{
  "num_hidden_layers": 8,
  "shared_expert_gate": true,
  "lr_router": 0.00266,
  "vocab_size": 4096,
  "positions": "rope",
  "rope_fraction": 1.0,
  "attn_scale": 0.177,
  "parallel_block": false,
  "init_std_qkv": 0.0412,
  "learning_rate": 0.0057,
  "doc_mask": true
}
Below are experts of layer 3 (counted from 0) of a mixture-of-experts language model. Rows are named router (the router's row for the expert), gate (a neuron's input weights, with its number), up (a neuron's input weights, with its number), down (a neuron's output weights, with its number) and show model dimensions 64-127. Each number is 128 + 32 x the weight over its row's rms, rounded and kept within 0 to 255.
After each expert's rows: "gets" lists some tokens that make up at least twice as much of what it gets as of all text. This comes from a sample of Wikipedia text that the model never trained on. Tokens count by the router's weight.

# expert 108
router [102 138 152 122  79 107 124 178 122 155 140 130 130  87  99 113  98 101 131 167 153 153 124 110 117 170 124 119 160 103 149 103 149 160 122 123 164 175 132 135 146 111 105  99  65 125 153  76 129 149 165 142 140 102 170 117 145 147 180 176 109 134 172 149]
gate0 [105 113 157 128 140 141  98 190 148 120 108  87 122 117 133 146 118 188  88  98 133 196 136 139 103 149 122 160 165 110  54  92 102  90 208 121 156 115 173 129 135  90  38 159  96 170 117 152  31 109 141 172 132  64 171 148 144 161 104 103 140  96 104 126]
up0 [124 179 133 108 104  70 125 132 152 143 137 149 154 111 138  92 158  99 131  80 140  93 109 150 109 113 100 116 129 159 175 143 133 116 154 119 133 121 125  72 120 146  45 144 126 143 159 120  85 118 181 112 110 148 152  98 143 163 113 128 183 133 139 196]
down0 [176 117 130 186 115 119 201 128 136 152 158 112 124 106 162 122 114  71 108 166 126  71 126  74 158 145 126  92 103 127 137  98 122 141  92 121 162 103 128  68 193 110 104 108 132 131 111 127 123 197 170  64 127 160  89 138 107 157 116 144 105 128 207 126]
gate1 [140 148  98 134 131 146 165 137  87 155  82 117 110 162 104 130 105 142  90  87 170 112 152 152 144 106 107 148 120 163 158 139 131 136 134 137 112  89 198 122 106 112  25 131 113 123 181  92 154  96 154 206  92 158 132  99 104  83 206  92 171  85 172 147]
up1 [127 156 131 106 111 159 127 167 144  82 191 113  99 153 176 159 163 106 146 161 181 101 154  98 122  80 169  74 160 127 105 160 129 135 126  79  75 140  98 168 115 122 181 131 161 121 152 116 155 120 137  84 114 119  86  92 104 106 154 159  94 157  88 151]
down1 [156 135 146 158 171 144 147 101 133 145 126 134  95 102 116 141 125 154 219 138 127  72  76 120  63  87 120 142 108 124 157 102 160 127 135  84  82 127  88 156 179  68 101 116 116 118  88 175 174 124 152 171 128 108 140 137 103 137 123 126 131  63 155  98]
gets: "al", "l", "it", "ed", "on", "n"

# expert 177
router [ 82 106 108 134 144 125 120 143 136 108 155 192 163 139 129  88  55 104 105 102 148  84 139 127 175 128  74 130 182  96  89  73 120 114 173 117  25 180 107  73 117 182 139 129 153 178  55 141 136 154 120 200 141 133 137 118 109  94 104 192 108 170 162 118]
gate0 [152 158 136  65 131  95  60  77 137  38  91 156 186 134 121 115 121 160 115 118 145 173 146 154 119 170 126 120 113 103 109  85 123  92 141 156  93 151 185  43 190 160 104 194 149 146  99 109 141 138 187 179 152  89 137 132 116  64  85 140 129 160 143 111]
up0 [180 189 157 197 115 144  95 119 144 123 138 115 158  71 194 158 129 157 157 147 155 137 169  72 129 227 123 169 143 134 134 129 138  92 159 145 114 139 145 122 152 141  98 146 186 138 135 106  86 134 174 188 153 146 151 132 127  90 209 150 150 141 117  87]
down0 [ 85 117 107 114 139 179 144 172 141 132 158 128 122 137 117  63 137  72  99 153  67  57 103 144 120 128 142 124 106 139 150 112 148 121  60 125  95 116  93 154 163 115 120 136 128 121 178  86 148 153 108 139  80  89 128 145 196  96  95 117  97  50 109 159]
gate1 [136 195  75 146 116  87  39 114 148 141  59 138 140 161  77 117 103 198 143 129 163 186 139 138 106 123 120 147 121 156 119  94 138 119 117 133 127 120 106 152  93 151  87 197  58  92 152 115 140 108 100 153  98  91 138  78 132 122 100  71 121 128 198 191]
up1 [ 69 155  72  82 179 201  98 135 161  97 106 158 114 116  62  62  92 157 133 132 155 178 131 186 152 143 103 184 136 164  49 120 142 157 131 183 115 120 111 117  65 145 135 157  93 103 125 150 130 143 125 187 108  91 120 146 117 138 114 153  85 137 178  79]
down1 [105  82 116  96  79 126 105 109 186 151 107 118 114 105 142  82 105  90 102 108 108 107 101 108 189  90 205 143 137 183 123 112  69  98 132 141  81 125 146 111 137 122 116 166 142 187 110 189 130 122 153 163 170  84 127 140 132  91 113 132 139 137 109 160]
gets: "\n", "\n\n", "==", "===", "=", " =="

# expert 22
router [ 88  39 141 135 124 138 124 200 151  85 132 143 118  90 119 147 137 124 176 137 112 115 141 122 154 110 160  77 111  62 104 142 141 101 100 102 165  76 146 115 128  76 111 113  88 154 137 152 124 116 160 149  60 173  58 120 108  77 188  83  98  87 137 149]
gate0 [128 103 130  88 169 106 103 134 142  73 112  87 106  75 128  94 110  97 168 134 141 185  67 145  95  88 138  92 124  92 138 220 145 180 134 135  94 129 160 157 155 128 126 144 115  94  70 151 185 102  64  87  60 148 118 157 177  91 109 132 108 111 108 148]
up0 [141 173 133  83 120 142 142 113 137 138 111 133 149 140 179 164 119 115 119 118 103  98 143  89 113 133 126 144 104 117 129 115  59 111 115 158  76 165 111  87  84 176 125  85 191 104 172  92 102 106 162 183 172  73 172 109 149 166 136 218 126 134 108 135]
down0 [186 167 108 142 112 139 115 105 108 186 144 100 153 173  94 169 164 156 189 106 121 177 114 132 143  85 112 132 124 121 135 101 103 215 153  89  34 130 123 127 108 136 153 159 214 180 102 115 173 140 127 107 122 127 139 145 163 172  90  79 129 174 117 185]
gate1 [182 137 110 147 136 150 103 148 114 132 155 157 149 110 101 116 117 171 104 112 116 116 128 128 167 144 173 175 112 146 133  71 109 167 137  96 128 184  89 140 143  98 106 219 106 125  85 137  96 153 106 117 102 140  67  74  96 113  98  30 141  99 153 129]
up1 [ 97 131  99 208 121  49  75 135 128 151 143 130 108 124 130  88 157 164  89 141 152 172 141 109 110 138 127 130  72 156  75  76  76 115  91 150 119 179 128 182  85 139 112 133 152 130  69 155  92 132  97 151 180  91  96 127  98  98 122  96 182 107 142 120]
down1 [132 184 130 134 112 101 154 133 125 122 128  88 183 105  96 136 153 124 103 202 133  63 143 125 165 137  79  95 169 151 144 118 140 174 162 170 145 158  24 101  93 108 115 151 158 113 165  72  89 157 131  82 122 123 164 124  69  98 130 133 167 186  79 126]
gets: " |", "|", " |  |", ") |", " | ", " | N"

# expert 18
router [ 73 154 121  96 145 107 121 170 152 182 118 137 167 113 146 136 119 142  84 199 179 148 132 135 112 169 139 114  98  80  93 139 159 150 133 126 125  94  72 148 173  61 135 149 175 143 146  95 138 145 151 102 155 132 151 154  91 113 167 134  99 136  65 141]
gate0 [158 158 120 112 109 151 173 145 120 160 145 145  94 141 170 129  77 142  76 193 167  79 160  94 132 150 128 107 100 173  94 140 147 147  99 176 119 107 140 148 137 107  91 192 132  87 146 106  93 125 103  89 115 177 106  94 135 141 178  65 138 177  82 110]
up0 [110 175 100 131 151 162 141 131  80  77 136 104 134 109 106 109 170  70 164 149 104 104 140 145  94 156  94 115 116  64 111 122 121 203  93 122 168 121 101 160 195 159 112 114 129 130 133 141 128  97 143 127 162 132 184 145 129  62 138 124 113  78 160 112]
down0 [147 103 128 162  84 136 147 128 132 152 143  90 177 150 140  99 114 163 133 124 166 157 126 120 159 172 185 115  86 140 125 146  76 134 170 104 109 158 105 130 138  73 131 114 154 136  84 136 101 121  62 113  76 119 170  94 149 203 110 100 173 114 129 149]
gate1 [171 138 103 116 181  64 127 147 164 107 141 119 178 157 137 109  84 131  73 160 157 171 147 132 123 168 137 149 140 164 123 107 139 122 149 159 167 137 128 150 153  82  74 166 102 147 112 129 180 137 137  69 160  88 150 201 158 109 148 126 116  98 111  91]
up1 [152 102  92 122 120 115  98 146  95  77 125 114 122 193 125 110  81 115 123 171 143 125 171 121 101 156 150 129  85 186 117 108 136 103  94  95 143 101 120 114 120  76  83 165 108 139 143 109 187  73 146 158 119 127 116 169 100 133 110 102  93 132 189 113]
down1 [ 96 177 123 152 144 158 152 155 127 144 137 171 149 194 117 121  90 107 159 127 157 153 159 121 142 193 137 105 128  68 124  80 163 139 113 149 128 119 104 173  85 167 138  94 117  69 107 175 173 132 119 104 116 124 171 135 128 179 114 141  65 108 134  83]
gets: ",", "ed", " I", "==", "ight", "ad"

# expert 169
router [127 155 136  99 124 170 100 128 192 155 140  97  96 126  91 167 114 147  77  94 107 172 118 139 145 105 140 107 124 165 139  97 147 106 115 122 140 132  78 102  98 103 132  69 154 135 118 100 128 106 169 117 151  91 104 181 117  99 143 190 102 139  85 208]
gate0 [175 116 188 206 118 124 118  93 105  95 137  87 146 125 211 136 149 157 123 127 121  96 187 131 137 146  68  92 155 132  88 148 179 137 126 143 151 107 148 118 119  96 107 145 144  75 115 148 107 100 158 122  72  65  92 114 110 150 201 146 125  89 120 137]
up0 [171 132 164 149 118  83  94 135 129  77  63  52 128  78 212 131 135  77 140 157 131 121 135 105 120 121  36  93 136  91  80 175 163 132 140 129 135  71 139 123 136 106 130 103 192  88  89 112  92  83 138 125 134  93 143 144 133 155 165 150 115 100 124 147]
down0 [129 134 222 141  80 117 109 130 116 112 116 116 103 152 106 121  91 154 144 127 112 146 139 148 110  84  95  90 128 101  86 119 105 146 170 108 103 126 106 117 132 124 156 113  83 140 124 129 160  78  99 169 147 121 191  51 134 138 182 116 172 108  99 129]
gate1 [123 146 156 116 111 116  68 152 187 116 116  59 102 109  86 119  94 148 113 126 153 174  97 137 121 130 140 120 172 153 171 149 101 156 167 111 118 146 106 119 189 138  75 146 128 124 127 114 100  76 133 129 169 136 148 127 150 126 173 147 130 119 181 148]
up1 [163 184 125 138  88 134 115 157 144 113 183 131 197 111 133 150 112 125 123 143 162 145  52 148 102 105 139  89 191 116 165 170 121 164 131  87 136 192  69 150 159  67 111 181  75 122  81  94  86 101  99 127 118  84 128  98 166  94 137 117 175 200 145 172]
down1 [109  93 136 103 106 142 198 112 119 102 145 151 158 141  85 139 138 157 224 120 139 126 162 126 111 126 158 185 185 158  82 127 179 114 122 106 124 189 133  83 143  98  86  72 108 126 157 166 114 118  90 165 159  68  75  71 144 182 144 105 160 171 102 125]
gets: " | ", "is", "ow", "; ", " ", " in "

# expert 63
router [ 80 110 144 141 170 156 115 149 129 110 142 137 176 137 126 118  72  99  96  95 141  67 131 105 141 140  56 108 175 109 115  56 112  77 171 119  24 201 109 107 118 173 122 135 195 199 125 108 137 133 128 160 133 122 132 118 121 111 126 161 122 132 172 128]
gate0 [ 77 133 196 175 153 101 132 104 141  86 109  73 137  83 117 128 118 101 128 135 189 162 138  81 139 135 138 123 153 171  87  80 156 183 121 159  94 188 125 148 142 107 103  44  69 139 121 107 155 140 163 126 111 134 163 119  86  92 106  87 133 129 141 164]
up0 [148 151 154 103 134  88 132 111 173 107 126 142 157  71 158 134 184 108 218  63 163 179 107 139 120 138 126 110 125 140 176 182 156 116 119 144  77 138 108 153 139 186 158 117 133 119 131  43 119 107  70 118 116 133 122 120  97 114  89 103 107 122 190 165]
down0 [105 112 193  98 144  74 171 131 122 195  88  99  53 134 184 139 138 117 147 139  89 150 149  88 150 173 134 125 102  64 119 175  83  82 112 148  97 114 151 152 110 131 115 171 179 175 178 120  91 128  81 171 155 108 110 114 127 110 183 110 120 119 148 172]
gate1 [107  79 129 112 119 161 130 145 129 100 143 103 146 130 110  98 194 115  98 161 116 100  32 158  97 133  81 115 166 159 159 103 152 143 109 119 134 110 127 158 158 135  78 209 127 141 152 127 169 161 116 136  85 106 137 102 214 184 143 135 115 186 192 182]
up1 [ 82  56 180 106  46 153 203  84 103  89 171 105 124 130  95  97 190 148 123  94 119 118 102 121 115  93 165 113 139 114 113  90 116 188 129 141 152 121  88 139 157  92 114  73  93 118 139 157 195 125 137 155  89 146 134  75 152 119  70 124 134 169 158 119]
down1 [ 73 120 152 184 154  79 109 107 119 102 124 169 114 155 114 176 124 113 119 170 111  94  96 165 116 130  80 161 140 186 147 125 126 102 172 137  99 102 116  89  82  88 105 139  74 138  96 113 135 132 128  44 148  98 126 142 158 181 153 102 169 132  76 140]
gets: "\n", "\n\n", "==", "=", "|---|---|---|---", " ne"

# expert 46
router [ 61 127 102 130 154 109 143 168 111 110  88 152  90  94 159 154 153  62  79 173  56 125 167 148 157 117 201 109 160 161 119 104 123 149 148 175  91 123 106 109  76 119 166 133 155 104 111  86  99  95 122  96 211 138 117  94  79 109 139 165 136 138  88 116]
gate0 [208 139  88 159  86 177  77 133 170 148 131 130 221 113 135 136 105 147 152 159  72  99 101 123  52 130 140 144 105 159  32 196 154 185 141 160 157 123 128 121 123 168  88 150 127  90 101 116  57 125 147  67 166  76  93 117 103 134  82  82 127  96 149 152]
up0 [184 160  92 128 135 169 145 151  86 157 150 122 177 142 102  97 128 128  67 128  86 113 154 142  90 152 125 139 128 123  88 185 153 151 156 127 199 127  96 118 121 199 151 184 110 136 125 125 161  75 159  40 186  96  96 120 139 104  81 145 150 163 155 139]
down0 [133 143  48 177 189 114 113 147 114 127 106 198 109 134 166 102 111 149 150 149  56 153  61 101 154 166 128 151 107  44 181 205  72  54 107 140 141  92  94 108 147 114 112 118  97 147 125  87 137  75 123 121 112 135 123 109 117 183  82 106 120 137 112 122]
gate1 [220 142  58 129 134 147  41 125 151 139 133  71 140  92 118 120 108 118 178 150 108 146 130  84  66 157 166 126  87 171 122 147  97 190 162 167  94 121 175 106 156 135 102 151 102 119 145 148 136  95 105 110 127 136 101 163 117 103 123  95 165  98 147 124]
up1 [165 101  81 142  97 143  99 159 135 120 148 175  77 126 144  92 127 116 119 177  88 123 151 113 124 127  72  92 128 135 119 130 165 134 106 165  80 131 116 126  80 133 124  97 109  69 153 167 132 116 111  70 155  87  90 137 145 130 137 158 123  99  55 199]
down1 [ 66 116 126  87 134 126 141 111 146  90 193 131 146 139 114  81 146 146 171 142  76 128  99  97 161 144 134 143 129 121 143 118 150 129 110 193 139 141 110 146 143 125 145 176 133  95 137 128 119 164 108 163  93  86 159 110 148 159 164 134  89 167 148  97]
gets: " (", " | ", "| ", ", ", "\n", "–"

# expert 150
router [121 141 155 169 124 149 122 107  96 101 150 105 181 162 113 142 127 191 147 150  91 162 126  90 112  77 110 101 157 105 175 147 149  63 157 142 107  74 109  41  84 189 173 175 148 135 170 150  95 166 101 131 113 164 139  88 150 119 103  99  98 140 177 136]
gate0 [117 145 153 163 126 201 113 129 106 108 128  94 157 109 177 168 146 168 171 102  94 132 137 166 111  80 135  82  89 121 100 237 200 104 191  93 177 108 160  99 120 153 103 198 119 155 149 109 114  91 140 122 141 155 139  80 121 113 108 106 178 193 141 109]
up0 [109 159 142 156  97  85  95 130  72 150 161 127 114 155 173 129 144  95 182 179 136  81 112  83 152  97 150 102 208  95 173  91 146 145 131 149 167 143  74 114 122 155 109  88 140 101 179 126 124 208 112 147 123 129 114  70 177 159 128  58  98 141 122 155]
down0 [182 161  43 189 126 164 151  78 161  76 176  71  77 122 157 153 117 111 141 166  98 140 102  97 165 113 145  91 123 124 162 116 118 183 101 105  98 168  98 137  61 154 166 148 117 100 163 137 175 117 143 136  87  90 107 142  85 124 143 160 155 176  94 119]
gate1 [152 188 141 147 163 145 103 128  91 134 176  60 220 110 103 125 126 106 144 160 151 120 113  74 180 112 130  83  93 111 112 142 149 114  97 105 115 140 199 143 155 151 171 132  85 112 125 131 123 160 155 117  92 166  86 100 151 188  97 146 103 155 136 132]
up1 [109 107 174 156 138  94 174 167 114 119 138 111 117 127 128 119  78 120 119 136  89  78 139 130 142 152 156 171  36 148 118 155  62 100 114 106 223  98 146  95 132 146 122 127 107 106 125 101 141 157 165 123 202 110 219 150  75 133 121 181 160  81 141 150]
down1 [158 150  94 103 132 150  77 151 146 123 138 106  57  72 143 117 133 157 132 129 142 140  89 179 107 143 153 126  97 114 149 109 100 157 153 139 135 157 171 146 147 134 128  91 126 214 190  91 102 170 107 181 143 157 135 117  99 134 123  99 126  99 105 107]
gets: "0", "2", "im", "am", "m", "u"

# expert 158
router [100  86 141 110 168 133 125 195 133 156 168 165 119  60  92 171  98 182 154  99  68 106 163 147  69 101 185 143  89 128 141 176  93 115 106  81 125  75 120 139 130 134 150 136 121  84 133 100 141 103 144 129 101 121 107 116 153 105 167  80 159  79 120 102]
gate0 [138 116 147  89 119 138 134 115 113 105 155 129 151 170 117  61  92 118 116 131  82  72 111 160 121  83 124 102  91 105  67 120 171  94 116 189 102 170 112  64 135  70 163 131 100 116 117 171  96  66 141 187 169  63 165  45 135 129 107 104 108 138  89 154]
up0 [111 102 119 130 156  94 179 101 118 110 183 137 138  80 141 115 157  58 126  98 115 173 137 183 141 118 141 182 109 131 140 119 123 132 101  88 139 146 101 112  91 157 132 175 112 159 127 155 176 160 119 145 131 108 112 126 166  84  84 148 167  55 152 133]
down0 [101 171 129 164 142 136 141 172  87 112 109  90 133 119  79 139  92 111 108 121 106 180  63 156 152 159 113 177 160  90 130 163 125 217 179 114 142 115  69  99 137 107 117 179 167 189 153 154 169 155  93 158  90  89 182 101 177 156 130 178 146 141 104 111]
gate1 [184 158 128 154 163 135  40 155 171  88 158 126 176 136  85 136 117 123 152 126 137 114  46 188 115  66 162  98 111 126 137 135 121  99 102 141 108 102 117 156 185 136 132 115 105 178  74 117 118  97  98 138  96 151  53 128 165 136  99  82 128 103 145 174]
up1 [175 146  84 102 109 124 108 136 145  82  85 103 124 100 130 140 140 109 147 123 208 151 241  68 113 153  79 155  98 130 168 168  62 111 139  93  90  86 125 118 156 143 146 129 159 193 113  98 138 104 180 146 139 126 107 116  86 112 190 161 126 132  99 180]
down1 [118 123 115 148 121  63 184 131 157 171 181  83 118 150 167 141 134 120 118 109 131  91 159 103  84  91 119 153 108 143 155 111 186 142 123  69  32 122 134 117 114 134 107 135 149  98 132 132 162 115 135 121 168 157 159 158  98 111 197 197 164 127 138 151]
gets: " |", ")", ";", " |  |", ":", ","

# expert 95
router [120 165 106 103  52 108  59  28  78 141 177 133 153  87  82  87  61 128 141 131 115 124 110  84 107 159 158 114 168 151 130 144 119  88 102 164 119  68 161 125 124 139  81 111 132 143  90 143  78 149 111 136 132  94 106 123 109 145 133 113 168 107  89 132]
gate0 [130 196 141 154 142 101  82 140  79 144 131 147 135 118 103 111  81 127 138 160 113 126 136  91 113 140 149 142  96 142 104 114  74 107  70 226  88  84 130 138 190 185  70 100 103 119 134 139  99 136 175 155 138  74 172 130 137 118 190 125 118 111 132 118]
up0 [138  88 117  94 188 124 176 133 140  96 161  97  60 134 140 154 198 131  99 147 146 171 175 143 158  99 113 142 142 133 181 124 168 105 159 127 124 187 123 137 118 142 150 131 130 138 140  87 120  90 172 150 183 213 156  94 129 148 147 149 109 121 148 168]
down0 [ 89  92 138 154 182 101 143 142  82 113 144  96  73 126 111  68  96 116 126 149 111 112 168 159 148 104 156 116  96  99 123 106 154 117 119 153  89  33 115 144 167  87 106 119 140 108 151 141 172 120 179 139 140 115 110 174 174 119 103 138  73  85  90 146]
gate1 [121  70 154 138 159 124 113 138 114 104 153 127 126 127 117 119 113 131 182 132  67  93  54 214 170  79 129 152 167 107 113  99 166  79 106 150 171 123 181 134 137 136 111 149  57  80  96 121 177  87 112 156 157 112 125 121 174 156 177 140 130 144 121  75]
up1 [112  97 118  74 149 138 125 171 144 101 129 171 126 130 107  84  83  67  87  89 108 109 150  72 154 142 100  59 112 133  80 147 118 164 163  98 129  88 109 151 137 123 184 151 158  86 121 107 173  89 103 123 122 151 138 143 174 197 138 177 159 171 130 115]
down1 [147  83  90 165 206 126  87 123 161 138  89  99  67 118 145  65 120 130 130 185 115 112 108 118 125 133 121  85 145 169 135 133 130 119 157  96 177 171 147 144 156 110 133 183 113 106 173 127 104 150  87 137 125 144 151 144 136 136 122  99 104 178 148  71]
gets: "3", "4", "6", "2", "7", "9"

# expert 121
router [173 103 159 115 152  70  85 142 188  90 119 126 128  82 121 121 114 110 133 119 116 141  34 181 118  90 187 105 133 193 117 139 173 159 113 116 130 142 119 176 185 129 123 192  70 148  94 113 150 128 115  82 137 128 138 134 167 101 139 105 202 112 161 102]
gate0 [167 125 173 113 124 118 154 136 147 168 162 152 117 138 165 130 144 170 126 151  97  92 167  77 129 101 162  91 185 107  83 170 143 122 162 145 202  96 124  86 144 174 120 240 128  66  52 138 115  84 122 174  99  83 131 122 127  83 142 167 103 135  96 146]
up0 [155  99 116 109 121 141 129 171 155 107 147 133 118  49 141 144 143 154 105 176  84 121 157  91  71 101 140  75 137  99 116 137 160 119 119 158 121  94 105  94 192 123 138 149  93  73  96  92 170 119  87 118  79 115  44 187 114 105 202 137 150 121 117 151]
down0 [ 94 125 114 139 152 151 114 117 137 163 114  75 115 133 108 124 161  85  99 174 150 170 150 144 122 124 146 158 158 180 174 118 162 116 154 114  87 180 107 112 109  79 103 107 101 125 128 101 134 169 194 118 134  81 129 116 103 149 109  70 156 127 135 150]
gate1 [ 91 127  95  91 132  97 153  64 107  86  97 145  89 122 136 142 129 111 125 140 139 108  37 142 114 118 126  97 162 144 105 129 164 175  92 143 170  55 141 153 159  85 168 105 149 101 116 100 142 115 151 180 102 138 153 167 188 168 103 182 100 201 187  62]
up1 [119 121  73  93 135 104 141 144 144  68 140 128  76  65  79 126 105 115 126 166 159 149 103 155  96 133 157  91  84 162 128 163 166  93 141 140 148  87 141 122 178 134 148 134 149  98 183  75 181  98 149 156 116 155 107 197 146 182 155 166 118 173 113  86]
down1 [ 84 135 154 127  77 145 159  96 117 161 159 142 149  97 190  49 158 113 120 161 120  45 127 124 132  84 108 141 128 142 120  85 169 104 132 103 104 137 135 135 100 126 130  95  84 109 195 125 146  79 130 136 135 137 147 168 121 118 157 124 104 153  98  56]
gets: " |", ",", " (", " | ", ";", "-"

# expert 167
router [124  61 127 151 108  88 121 163 132 165 103 164  76  88  85 112 127  80 122 153 117 131 194 132  96 137 118  85 165  79 158 119 149 127 141  85 105  84  42 127 146 151  80 128 109 156 204 186 127 117 134 154 121  79 187  87 159 189 182  93 144  99 157 163]
gate0 [118 124 152 153 165  98  76  85 159 126 136 147  98  54 134 111  75  92 182 177 139 104 149 191 127 119 171 166 109 170 162 173 103 143 130  89 126  76 127 142 140 112  52 131 148 157 157 117  92 118 186 122 102 144 190 126 196 127 156 125 135 161 196 147]
up0 [129  70 146 121 146 160  89 110 182  69  52 163 167 216 125 112 179 127 154 121 166 111 100 106 175  89 169 113 105  99 132 180 156 135 160 101 147 147 122 152 102  52 150 153 154 146  77 134 191 154 162 122 125 153 145 188 143 109 104 166 118 112 167  97]
down0 [176 108 101 157 125 102 122 128 122 152 150 109  62 141 118 142 105 123 144 145  93 152  91 141 127 169 109 131 129 193 175 119  97  92 141 175 141 113 118  95 114 104  97 139 142 144 100 131 114 125 111  93 135 116 155  90  79 109 208 140 181 155 106 115]
gate1 [112  63 159  88  94  61 120 141 162 162 156  91 128  93 115 156 119 106 140  99 190 139 145 144 123 123 161 153 167 123 143 140 105 130  85 156 140 122 123 106 172  93  65 148 165 150 158 196 141 132 139 121 155 204  75 108 154 126 170  99 149 144 118 132]
up1 [ 87  82  89 121 142  31 104 146 153 151  87 116  90 137 121 108  84 109 140 147 157 102 145 120 101 125 114 158 188 117 172 132 167 132 168 113 140  95 136 162 156 156  54 129 102 153 177 141 146 143 145  85  91  65 173  84 167 127 174  89  92 117 141 161]
down1 [171 128 162 139 152 139 102 187 100 119 111 125 101 112 137 120 144 126 155  84 133  99 159 108 183 122 168  84  87  74 129  69  62 143  96 140 159 144  57 165 127 116 151 107 187 120 110 162 149 123 113  86 115  91  88 112 146 157 136  95  94 114 147 170]
gets: "t", "g", "at", "ed", "ol", "d"

# expert 176
router [132 165  92 123 134 156 162  96  98 200 107 143 151 109 159 111 150 116 106 155 144  86 188 115 112  96 106 110  32 162 135 173 149  87 108 159 153 123 165  70 126 102 154 101 120  92 137  93  76 156  88 104 128 135 117 172 169  85  46 156 133 106 102 148]
gate0 [190 102 142 216 173 145 101 129  59 186 100 174 183 168 121 121 115 184 141 121 116 159 169 124 126 107 139 146 126 185  91 121 188 136 105 111 152  78 120  97 117  61 109 152 152 151 167 128 123 143  42 100 139 159 134 101 146 161  63 124 184 108 120 159]
up0 [ 88 109 165 131  94 137 211 156 114 132  94  98 103  96  75 150 168 161 105 102 126 143 128 168 116 115  96 136 131 147 160  68 118 155 119 152  57 123 139 150 124 120 168 181 131 121 106 177 121 130 150 150 119  74 115 113 141 103 204 112  87 138 145 165]
down0 [132 102 168 105 124 143 152  84  45  60  55 113 143 149 187 130 144 103  85  74 187 149 130 159 156 146 112 161 183 106 131 150 143 130 100 115 165 112  92 107 109 113 125 157  69 151 123 178 185 115 116 170 174 169 147 142 131 125 167 162 149 150 140 106]
gate1 [214 186 201 133 172 124 100 107 117  92  63 127 155  82 115 156  82 111 164 155 144 153 134 127 101 204 101 116 151 138 112  89 144  94 108 134 125 105 174  93 173 115 140 149  90 127  41 109 132  90 136 131  86  96 133 114 165 125 115 138 164 146 176 133]
up1 [ 75  94  89 126  80 134 154 134 181 123 170 117  80 109 145 124 115 116 130 126 139 178 149 147 115  91  93 132 144 127 169 130 141 133 154 112 142 167 146 119 151 154 110  89 178  82 224 195 143 122 101 149 189 136 109 116  68 169 147 132 129  94 129 116]
down1 [173 102 167 145 128 130 111 117 125 160 105  63 157 106 106 164 139 111 173 126 140 176 150 181 111 102 109 147 145 144 152 177 145  86 186 117 161 174 145 104 153 210 131 100  21  99  68  89 191 127 148 103 176 138 148 153 103 125 129 137 157 156 172 100]
gets: "1", "2", "b", "10", "11", "12"

# expert 60
router [119 136 178 148  73 163 159 183 112 149 117 157  83 152 144 142 144 107 165 112  85 112 158 169 151 125 114 149 165 102 115 167 108  88 120 137 167  66 104 141 155 118 145 165 128 142 172 141 143 115 111  56  40  78 159  83 145 124 161  43 120  94 134 123]
gate0 [203 124 125  77 150 107 117 125 135 190 109 139 108 143 207 109  88  94 150  80 158 156  96  64  67 110 143 187 101 189 163 123 147 120 124 113 128 134 126  84 145 175  89 159 105 131 113 152 152 146  93 128  68 108  78 107 174 150 122 134 122 126 153 108]
up0 [115 150 141  29 104 122 120 130 147 145  75 146 128 156 138 158 119  74 141  81 125 136 111 144 114  67 151 172 221 188 133 127 155 101 128 126 152 127 119 141 124 102 118 149 119 103 136 117 132 155 128 125 101 106  96 103 144 175 154 111 153  81 101 116]
down0 [ 68 154 140 184 144 138 120  77 148 134 101 141  94 166 158 130 124 141 163 118 131 178  94 161 129 121 146 119 122  71  35 145  96 191 154 128  91 150  53 150  97 140 127 142  88  82 121  98 195 122 115 104 123 108 173 178 121 143 203 112  79 169 139 136]
gate1 [168  84 109 158 136 113  92 175 118 136 126 157 164 162 156 156  85 181 127 137 118 161 155 188 142  86 167 152 139  92 102 156 131 153 129 119 156  76 144  79 119 165 116 173  95 149 107  74 116 120 121  87 170 170 175 108 141  84 129  66 161 130  98 111]
up1 [137 115  86  90 127 120 120 117 119 117 178 127  54 133  97 113 134  52  97 146 143 128 131  83 122 133 108  87 188 130  72 180 116 121 156 148 141 129 146 207  94 119 165  96 136 126 132 120 143 151 139 149 104  91  67  80 105 143 127 170 124 159  74  80]
down1 [132 166 124 161 108 100 100 162 172 101  69 137 131  87 117 117 117 160 131 154 117 155  85 126 109 110 117 137 146 115 166 105 151 129 122  71 214  88 168 137 206 126  72 108 128 120 111  79 100 156  97 139  81 184 175 120 110 110 132 120  99 133 173 125]
gets: "|", ":", "-", " |", "| ", " The"